config.yaml
experts_per_token: 1
router_score: "sigmoid"
routed_scale: 1.0
balance_loss: 0.000563
balance_bias: true
scale_expert_input: true
init_std_router: 0.0084
lr_router: 0.00199
norm: "rmsnorm"
norm_eps: 1e-05
tie_embeddings: false
optimizer: "muon_variant"
lr: 0.00766
beta1: 0.93
batch_tokens: 262144
Below are experts of layer 4 (counted from 0) of a mixture-of-experts language model. Rows are named router (the router's row for the expert), down (a neuron's output weights, with its number) and show model dimensions 0-127. Each number is 128 + 32 x the weight over its row's rms, rounded and kept within 0 to 255. Numbers have three digits each.
After each expert's rows: a language model's description of what the expert responds to. This comes from a sample of Wikipedia text that the model never trained on.

# expert 10
router:134109180119099117086108148104123097079127084079110072170136124106122102118086141154167077110169117101107154113127140166141096163176174097154104125161129110124121119171159155144042092137118150082094073146089176090099082152087126113128154120070109141148097152083111141106168102097162127112136116090119205182071132122136077199181138106142162131062106158105059166123099138134096160131165
down0:146146103199092142128115140102061204208123135120132127146106119119100080098182173083186131093158104114099133141148098147080118154121132143150111095109117143180095141125130114122144088141127197139144118138143095154095135154149154140133136098121205143115205069121093152158197134124118117156136129123111143120161215178083088186154102112129156120134161179102147104122140132132093141128157
down1:160125153077154115135126151112104092120142139155174118081156155144180122077124125140091072146147118144071178151091217123131149112122130135172099172126085100110163132153106140082122114116128139102168114098142122131075125154163171141134172172113093123110156097196141126124181126106120061223091093105127148122081112154114156162175189175098110138122133084128150182079100132081087072098115
down2:178106074149074118137081086107125129135139097108093160121106167177149123091172133125107140111101085155134143077161142081127118158113139188154147084159133023180092078171143122133138098130133090169137204116081098143146141142138139096130094087141114157167133070140137113109096148078121125125152162173106162123133081179133145145159095115099163083088080103153124186166106088165120108155162
down3:192101095115079154108168157155132081120109131153093104160195137110121130148095142126106110119110155133142139068143129124082141099126086076123117159118148127178132094100087123104091135109185118155097088097102172114145155128144099167132152097153101194133130172107089114144109135150131145143118118100136122149182149098150158099136155167162147193138087143142120121115126210112125105128136
down4:143120131133116063142139167131184125126109184153129103087162177167132095144181121146137186129130132107135197166114143131173120165097157075126108141116116096111151115158119039142135158064171163161199129138107105119118190098098127148169127157140085066172135103081146117207119119121158050162144149167132147116201124125081055151126123157113194143109137139154201106114131104160157179123070
Word stems from government, politics and organizations, such as act, part, commun, organ, resident, government, Democrat, Act of 1877.

# expert 13
router:072164092121087173155144150126141156107096186155111094113136121134130084104100128083142156115188168107077105181132120160113098100118180069158111100121122128171073071147139179134115077151120176129162109063146198096116091126039164166152093068126141120118109151180129149127162153087141170069152066111116192168176169147172110180108119114127164073110081106136148170128130153162123144161146
down0:160100156144141107155111124100184160126104083104138148160085115141035095148081133091170068108116123160087137066132099096132161160154097121141114127185154090081165174150043141161146210136109105180114179128100095149118111117154169126191139076094174181095134129076138162111186127082147136072079139111195149185132126126122120086194120119083127143163111196109161183108135067078161172095136
down1:081069107166183161131080134170107116111106159096160139164102160163134086153080130130169095136126143097135118169136109070106166165172138207146096105109055083110119147056167142175124119161108117141151140158100147139126133150159133121070088162161139124111117094058131104143103114068094148140143068125189115111095105133156203131105105141130086087143133126137102127138152117122081072099149
down2:136152160117178089109150177142107150086154195124214113157118077122130174132164104163126141099099071102106142116097167127098098116204146162137112177123127162130181108133168130175139156125125111152113152125150149121124151134134120070136157183169098078163122056088121127169078124122197142113137129129140165115088167080052112145078126105119156113109146138120096169164137115153105140152060
down3:140161157099129136154100131111151165074132075125118186191092066143112124141157162109153063186201133136180103105120136128128115138137100100080140100137118128100165095057160114136117093141119147132078126118093126123124159123129147144128146103153138134051076080164116113162096176112148189075133153132192074132160131179152111081138116106113124100102094093111125105062136065131136156092135
down4:128108096121070095076128127140224149128108110089113167089117122084048140069101116087143100182156179090181081165078122126087118139139141147155177108085134124145153089178152143108124143133147115131105145167135160191134110098136132116145135113165166115182167161096198065107130208178115135102126128149177173067114136194121206103183105089132089134183132187131158088105084075140142175143143
Short pieces like o, y, om, he inside words (cameo, custom, monarchy) and capitalized short words starting titles, e.g. My, No, An.

# expert 4
router:119135142108059169083123153146124154099154174123134110125150106134150079103083066112125085117144129145068115144066091104142121102123113086148142170106151090125148164141171138140102129121126128100172114124121166128130105145140128079132092082138114132128089140094105139098076089082108150147206117135142146130143100086158085136134071064172119150118122031182075144064187141180084089086167
down0:097133126166112193111075130090137115158159106152064155114146123127140093130128167094137109195105112098162116123082112117162138151136105143110100117150113118087088102169133090098116117153122119154223158187132071108136083166104174097118174077102103109087121158090183134127111134137100159082113171110168071143164181120141083125080132136126121075075086156190098095178160102094160144189161
down1:114121128140110122140106148117098168112149140128119126161167105092138113155170064062130168134163125154102168134140182130098126160132038204180172147128105209165204124114184197104129117146192096136149168137150134172065162104132109159133142120160132142142122152120133082161140119081154146122154095099134108131140170119157138101140085087167167149124132160083070105169086171089123118102144
down2:152127130186120131130168143089172153204145058112119178147156123076132109100145125124085104155161169132087161129122069128138123120115168093119039112130132094144159157156068096153120161073136102179069091099130105087151173101157160140128106137102236160102153100113107114128126126175109119109127147100067147069156190096138128115083080128131156135116117060112089188120153128170156163073123
down3:095113105155097123083136109119064092169086118105095169120158140092122135110080164179160118140089169092162141104123117092125147130111101165064142143067054040154173182095208152085156145112159193163113094114128094107137143099147091126114118197101126096099088147114090155191128149080138095119162104119112158129126130146145142180127084118096092153154154129150095077123124147115141132091171
down4:118142091115117139137185133094149111113110141126130074115139143167151149097104155124065183133091108113133146089144229170148067182145113020162128136179162087124066171105160142191168136128077113120121145116125128111119134119114058135112166115163152114108097121118143097084132085153123203179119134121181137082142138171124101119170133140168089081120128084158152146118194172114118106135142
Word pieces after hyphens or inside unit words in measurements, like ft, mi, 4.7-in(ch), eighty-e(ighth), 40-man, plus odd symbol bytes.

# expert 22
router:122134153099097093110110131100094169146146134113063102115169100111137130117090133129139077116166130143099088163134118127133070092130075089145143131107126096169107129142154142152157115124200164099118117152110150107120095169123112140119119088156123137220143159120103179166116112086144146101143129069100214154160085117104086145149087093191107156110136130049107145099144122136129137115159
down0:084111148135107143163101175104103079118072120088198160124137140126079144154179146086157158127134090145143113107144126130141140117171104107131133127097081182146172093091208182118198108157097102166136156164154166117161157134130173144141146105111044108121161127158111105156171152124174090166109083161145086121134116174157121144141106123092131076145123132150116159162078123174106154123143
down1:204150073168153187126095158100113113114129107107163141151127143088167082105119130119120094125097057141156154114094176138112082097157168000090160059110166160089146152119211139142106162095124153096159183122161179174102125072097175103137116137141226142109129127110139162112100135115142084101080102123137154124116090162101117144149138130098098206172104103170125097074138085151164133126138
down2:131125178092150151111129043077151155139158147142196125121133085142151111110151135077166123136166128148147181155142079104158108124141055130099140138092151144086156167128138132112060119083123117144130082059134100157144137158150153131171114137133191141165162141065115043129104108129092155089114127097096102114083107145169084126156139181147127156136163101166135156150150165126184099116090
down3:031076135106189159125160164105057135122122114130175154227128139153146078078138121051103119160118080134139124067128219132117142163096152094072189222106104154165139166177075168125145162149103179158103141084120115094126105093163138173157156141195147144121176105099134095101084171187124100091114144116098099108138090099088133159183114110120161108086172142050109113166118135146129118064091
down4:130161127137121106172187140123056104107033125175129125075134125051129070122087129107143122126125143112116147156163076060092094112127141127161103133213167100097133168107103145096126071049144097166142139083140163074152092105124159140082149135077128145148110104145138151161133177124064099120132153108159106074173113172102123099103134121120152086119137142101088126124186068139130154120183
Inner and ending pieces of ordinary words, such as -al, -ail, -le, -ward, -tal, -ble (deal, availability, annealed, gabled, vessel).

# expert 14
router:104149113127113116125101175110112120123126095099063161180143107165158124153144077125129121121185162141063101158131075123161098126148155073173096108140125093147083164146218143097079064086125137128101155192111184091172109105128149113091157153147136158133127144144162081106159126100122153086161090095116199145169073139203122176128137110121156153131143109211098161101117125134142146154154
down0:117146113140085188091163171121053115126129107095135127138083072197101123149128194119109167178165166120153187095102151112125125123154136112161142103114118163124170142076102155104117140182175150102156102086088142075070167115136109150148133118128124087107121141127125130178110047145110161156148137061180127113137119052138116092132143119038071169168142194122174128136141145135196171113169
down1:121160136132169141132154110145135144101176154171130148126160126136128086154151115110177082145099181081145156125079026073147111181118136166061150121111160155137084150093137132085095130167174104131216153152059107204131065125078139095094138137141169076115098143112090098117113176130123119150119126157179137148132111097109147084129149092141147138149124069113160156155119088073101147163151
down2:170139139161106144133115146119102120144131086138048112088142212106123125094073125083106139142108121155175134089143165128158076140098146143128066140082151098081173135140112176126128139131125166085107039057132120140185231187177072158155133177175110145135147141080091167174075134089119094079111119152105169108146084194104076156181126134122146143130124156103147111139099083193151114129110
down3:127137132097119134119148137170162108082140127080124091135073145130114142133199129152105116131144127092157159109108126101172137128174125109127110080098062136116074150134210093193098092150147165104111123099145111137128141131138153152111094102197151075127119158109087169127133119176168098076166125098103124120093137102132210144134102120165094146182134137171115114102091173153087084098064
down4:156159068085100083112126125118178140112101177129163088072167140177125177144111126139149174135095157140109132111080164222105115141133087108103162076164074131157090120135196114153114122150093094141082141087121158098098147154082142159098074091175150086125110161158159148113139156158109152129109145163093162143146142107123120163143069137102120096159094092140129086169088175166173086086161
Inner word pieces, especially -ist, inside music chart and sports result tables, e.g. Sverigetopplistan, Pakistan, Assistant, bronze medal.

# expert 33
router:143159134094132136121091136102131125140177079109115085190146084193146111135131098171074087144187196115132085189112119096128111133101182111150109142155164101111108097207156117134090105073091150097159183134172149145101085136097129171113128126155107104093109164074134148098098085105144131131100100148125163145134052118154065156128206135140152093125081154133107085113167095174169138143148
down0:164124144127120111100118142179101104078167112108119093115199092112157129075119136120112139104087128130181129105119138124098157161137136091141130096148142144156109108121142084068195120093150143134062120144155157104146162105130098132108134134085101142177102096171075125178112123051087161121127155151112078112180174180126160082141137160124132124142098124113156153126087182140137189119169
down1:160097100123117187131089150147113112121121127156129130167127124144160129137117128116155105111091145090103085191166138188120127100107111126127112119104092139129097129128177089109102157096117165130164104120081111112149155139134124144119132188182190172216104119072112146145072142125140122111111122077190156172083095172130185091183095050122081073127128124175099104188138118133133087092060
down2:136131174093070066105124121115118134151121123140146116136162128123122096090128131108105138114092139148112112132143154221114065118070042060158072150068161102123156114125093084183149126159098076105106142153132098094112104185141154132141058172135156111144169155105097102137098151143135165135142135136088140152070138081111142179157084158079115136169137070159165102098082130111111211114151
down3:175159141108055146114084106118139143132093122096056149192124065147097082110093107218129136157064160165139106162104170113120106112148087116152189136129131128117080121129120140102080110091130138140161116142127131118139150146144156146138146144174083117134114200163089198130134095084140144164148069131109136166185133153119096126156132114149103124135111093170179120111139168131199067183132
down4:115113141122088094117114151139136131143151099092130128194193104127129099156157110141164046146175156138098146137068127117162202169102061106095186159120109133134145112102089161080173073166149143113088070150061110160164117097170096138151150145104140203095095170113140157127104109165159105198142152126144137096137114149129083059115108202100138173095075152166154126155084105102158116110121
Word-initial prefix pieces like ex, pro, con, dis, trans, im, rec that begin longer words, e.g. explained, Producer, Disney.

# expert 19
router:094181133102095122108108156125115125105147112129048101165137109148108068113105135120117117083181162147085127142112135068162118106131131031101120156167109091123127139133162107174148181159139106143147072049089119124132131159103102138131171161148124107068145142139111136182143190071115139074177102074149189217101110120177134151117155061116104117134132178118139109111089163121125120142126
down0:103101104122129114110143143117143129169116085080134137092072130133155090153064128090141159109109104119075135083115134136145121128131098106103054093104110118116167102136135216158174115149075140133169164098111133172188152121107135161125186131150153110049109141117102153140131097159119129136103131064097122191154112084106138136092103045124094048105151141121091147097113040170071131089078
down1:109129160096128125135130190139136110054133105141122150129094095138124162138115135137103186103135135160165113121156123154145127099121146180136128148136119153168140206101161138094198114128102148120079139064116141193161177135091115141057120128220131161116116142147102143124067108103105165118101138131084051031148122116068089083172141157113144134133191152133171118122060176119146094180164
down2:115139167120090127114072115081157179165141072171112113152157102104119164174103112112200167100140186103180170133102115128118118103080111136129120133135194080126099183096115146122179144180079090123093109154110130108061116103081168148110112138071167147162092138122121112063095117073068108079140148153126154126053163179090076136151109146075112129130087124094063108093131076113110143107103
down3:125152094194115203150133125160077133124102140084063189110158138162206135145163118119173142151144156109130107118126100116100182178114118126078076141189159154131158118149048155184098138135088126132122139137174092141146156139141166114184107134147124100100066174160116081127126120147110125104151098115095109138127121112101126177127118199097170123112121138139149145110124144162110145116164
down4:155140154152156155132097178118099099168143149072133142101146147169132124157132152087127138138146115166078142100151120123160173124121101082077150082149136152145098133154078117169145176108121105210122136091170142116097082160112142124147146098169097113118097130090132163131115141095202121161150133111189083137177179177082117115087141141141153125147130146173144167146147115135108148143125
Final or middle pieces of place names and foreign names, such as Guild-ford, Hill-ing-don, Hal-ab-i, Dnip-rop-etrovsk.

# expert 6
router:123094134109093169120065122107168139146129094151053063186191095140132066107116165131133111130180167110074110111113101130152123101148097067122123142045156098115103101115163131159077116150137185149121086176102085120144029173061096161137133156158114127110114160079143118157135099118130131065097139060085172131152080093092120126135166145158132138090068120105106142065114127143087098134129
down0:129134080150120088100154137127078106188086094112091105095119132137026131133170136155149120089187110141063147125126174117138129197120115074139172154124062168169109102160173120081103105114130179103148134137090143090203106138092098073142137106133162093137164141153106161159107098155167134168092105150083174119158111136124111119146131082127131093144080155100134131080111179185121155127138
down1:152129096116134151099078168114128179102125161099170102066091147145136151119121116150110115079157164123127133153145208184119171134115140108118157089127125135156119182095134117068120073086149106147107115132158135120122112112154085176126180106093099110104120200116135121112100145146120102087111170152132183119151074132184091130114131044086120092063094091124137134112128182117070097126163
down2:152120094116072150094127130096116137193155111094133146120074159165072094072173145113181139157139156209114102112139098095149122133127144145155089138129091156112139132101128132094157117142118077134139199133125089106140082083111129095109157156146113119103179155140144160102123129128094104094194135090120110161096139125103120128132131089139216155149128135134123182103201097098105170224112
down3:155128107128117179151124132149141162141128129188150074142122064110117156166141074163156104141126136122146098105067125147142143109125133149166103152126135138130126152113135133132116138138061055171166103125092141163144104162035120101138131058075089131086141099107115188142079162109128111160153160098133078170102072119156119130107149172162166190149131096110202123140154112135171102104121
down4:145158092157077095092103114159161154171141077164178125108184076123098111119182066116102132122147159180120188113162142124075111113088100162083156127073134165134137085158133119124144110119121117163154071158146145117107131151126103135107148115134078163101118116177129134126133120125143095111108117100125158099114155092106111134199172150172091128092135144167086168186083074061147149077109
Middle and final pieces of proper names, especially place and personal names, such as -and, -ter, -land, -ville, -ton (Doncaster, Bartrand, Esparter).